python train.py --n_layer=10 --d_model=320 --n_experts=12 --experts_per_token=2 --d_expert=224 --d_shared_expert=256 --activation="swiglu" --moe_layers=[1, 2, 3, 4, 5, 6, 7, 8, 9] --router_score="softmax" --normalize_top_k=false --routed_scale=2.45 --balance_loss=0.0108 --balance_bias=false --router_cosine_scale=10.0 --init_std_router=0.0189 --lr_router=0.000517 --n_head=5 --n_kv_head=1 --head_dim=64 --vocab_size=16505 --norm="rmsnorm" --norm_place="pre" --norm_eps=1e-06 --positions="learned+rope" --rope_base=10000.0 --rope_fraction=1.0 --qk_norm=true --attn_scale=0.125 --tie_embeddings=false --parallel_block=false --init="normal" --init_std_qkv=0.0278 --init_std_o=0.0278 --init_std_up=0.0278 --init_std_down=0.0 --optimizer="adamw" --lr=0.00121 --lr_mult_qkv=0.4 --beta1=0.95 --beta2=0.95 --lr_head=0.00962 --warmup_steps=558 --schedule="wsd" --decay_fraction=0.837 --decay_shape="sqrt" --final_lr_fraction=0.02 --batch_tokens=131072 --seq_len=1024 --doc_mask=true --z_loss=0.0001 --train_tokens=1591000000 --steps=12139 --dataset="wikipedia_en"
Below are experts of layer 5 (counted from 0) of a mixture-of-experts language model. Rows are named gate (a neuron's input weights, with its number), up (a neuron's input weights, with its number) and show model dimensions 224-255. Each number is 500 + 40 x the weight over its row's rms, rounded and kept within 0 to 999. Numbers have three digits each.
Before each expert's rows: "gets" lists some tokens that make up at least twice as much of what it gets as of all text. This comes from a sample of Wikipedia text that the model never trained on. Tokens count by the router's weight.

# expert 11
gets: "\n\n", "\n", "1", "2", "| ", " | "
gate0:501557414477503528540495530478554487598540472606539513497502500509449458542505499524512483468491
up0:449444564504501538501450528511553526424486459586550564550498539528470443549489545559484553463520
gate1:550498500429461542522479486532495478493480393572613559468534489456496536521450470526495508509430
up1:462474502481574604494460458463461475515568510424471497570509533513450442490528523488458490555477
gate2:552487478517519521518568434529463467450498512513473434547470458527510483506504532507494442458523
up2:459498469520509503468469489577438476553481488473411488523567515540455455555557515502456567499517
gate3:496513430497513475501486502477467482557529526475497561584529468462474520468472508494589451475497
up3:443552458448542480541467438530518503510446503430443526520482554506499533479451475507530524508527
gate4:529555506483522488495580490476561482516531536541486461488436476498456433527510563437549527524487
up4:446549458509460536486523471544491435446519532520494531518495542466447460510489520520442524499465
gate5:532529436477401509464584451522493551580488463553527464482476504474521452537441503443526519469585
up5:496468505520543550507484475425473513512503517460503540496481528465552421487530552536496572584392
gate6:516521570491522511546518535503490482533470573538531506514458529455487506477564495454496435522456
up6:501480490516550565478475534621537473438436564438527497479490424480395458496528497467465485484444
gate7:530489563487536540459497514446467520487406479484518467519535515511459480486471442421509477506503
up7:535492549531578481514461457513452470499508470501571452551569531486514500479522467508414502525534

# expert 3
gets: ".", " and", ",", ", the", " The", " that"
gate0:523545398539466473491488439474493451573517546490439526544464541505558465567491488557474500526512
up0:535505482493526496498474533453485426514484473477546461565479448510466489493514466543484542508489
gate1:514539417476469548500528467535522445440428499554540465522486454424482469480540448471497614517492
up1:518561496489498500563457563436433515545444445532591542534478476441530492521495491466504511495491
gate2:548539514508489409509552457446436519523529506496478526552546492471438524425503411563436549526522
up2:468538531534539493497546432478520556550536479477519455517523531523466490505458460533426476412430
gate3:538522508503479560518511453545523519448436414515526477547427495520562514475494518467572452498538
up3:495543499491531485590548502501500492475506543537563532504430498490470458549506497537569537458551
gate4:524502557537486483498529548489479430450511456506505585418474422530477430502521537546500551555489
up4:531460511489493527495523538489520504525547574434466421519452482461547468441531534553497499599520
gate5:519517540525467494535466436480519438547452536505495537415508449483560475486490529454477538390548
up5:429518545471519467494507515579567499490502520504511476579519518456497464496457487470498471444463
gate6:491450511422469475513531505448526519487566550468475439568581495536517447484501474503443544523531
up6:474534523530465576521475550455487495492479537497446538513542500569517535472496577470520523483433
gate7:497503502447453492522498561511481501500527494513458457535490535494456479496460484561516481415488
up7:483538465493400468428497422533418498466505566497539480559459521467441514429493476524544485494551

# expert 4
gets: "\n", " | ", "\n\n", "; ", " ", ": "
gate0:502447552515504563522560508519523511445548465505499554580515528503504544442513557513572516475526
up0:471543466538505520517524462499499502520522477431465493566498567500494552535435525525549528478507
gate1:477497536536450497493501432475469462523520453414524506476532471504446466554489509552491588559507
up1:524473410474467507513519561502425476532492509475606559548430509436529492483564495499456494552467
gate2:531465488478475468530490473488468501464445480478540514552505439504524485489529551515490551538485
up2:506450504486494485486450490558489557510452506478518474463454480488472427465532445473467555544496
gate3:404539517476539453393529385522501497546455491522505523446460497419481497503481474545471520519490
up3:540544503508484470500449554462522589482495549466565457508427544472537507503525451573541566480474
gate4:473536515510457517474493518507430490451407492457451470495560470486472490481534509521494497546485
up4:445498452436486482550510501557537514438558469444507501441478495470507539523514586477482492520555
gate5:533434529563560594444492445443515533491434514465505476499548503562496503513465518527535558520517
up5:467518444522451461537522506529469586557543474505513547483399441436510445508575466426520490475560
gate6:431430488497429562515573517483493486417450432492577574459457474507541488547491460550511574450579
up6:534506502489491516515411399488470486497481542461469519538595561519484412537560555504531509454501
gate7:514575472474473467445548510496545521475453472543548503471515461410527567454396470451521538485491
up7:514581504540459524476514500466516528454545482455449528429499473447442568532648449395488538560431

# expert 0
gets: "1", ":", "-", " |", "2", "|"
gate0:508542501591466500476536433472472499539494437472494488514474475434456508510428494524517539555481
up0:496542460484452481459460445449552433502557520497488470506469521484479498486422565517448538526524
gate1:525547513464473471483521546496503520538478526507526530502452486516545561536504563423497504466597
up1:477550486547507437383554511518500485554527552560500489515471462508439501438559460572552516416490
gate2:482420479513469453518440457393462478520491458523552527498486493510561430536519541463476479476533
up2:533510565475516511505461506451586519487464532519474467503480506515482549539521522459501500606521
gate3:508542486493461472535488557560467563445472502475518503516550476538542432495384585553451586450465
up3:513502467431563548497477480508515555479450377563385489555431485553440574485580495447585471547532
gate4:504584537514442471492530483490485527551514461423515544492432482524484461507509535429466512466512
up4:521495465492452536497545483475517586500469506516536447473541494508515529553462483562541511510510
gate5:426468524410560497543532499478505504446500429529514526519456507534513409498501477570565473481429
up5:510522536486554505465507543582532514489467473517492402469422529518443500538567497524625506492447
gate6:531467467471420526553528435492507427495496482478486554603564527534441464520465471514462436463474
up6:490457512483535500422569547521468476476497506479494558511516490463419496518483554525478497472477
gate7:463548470462571444423430489545418459498555493514541488493483519545542464497448459561533526524484
up7:427563498435573424461496483437537497454488469461514490495448479419541499491416520458505542524523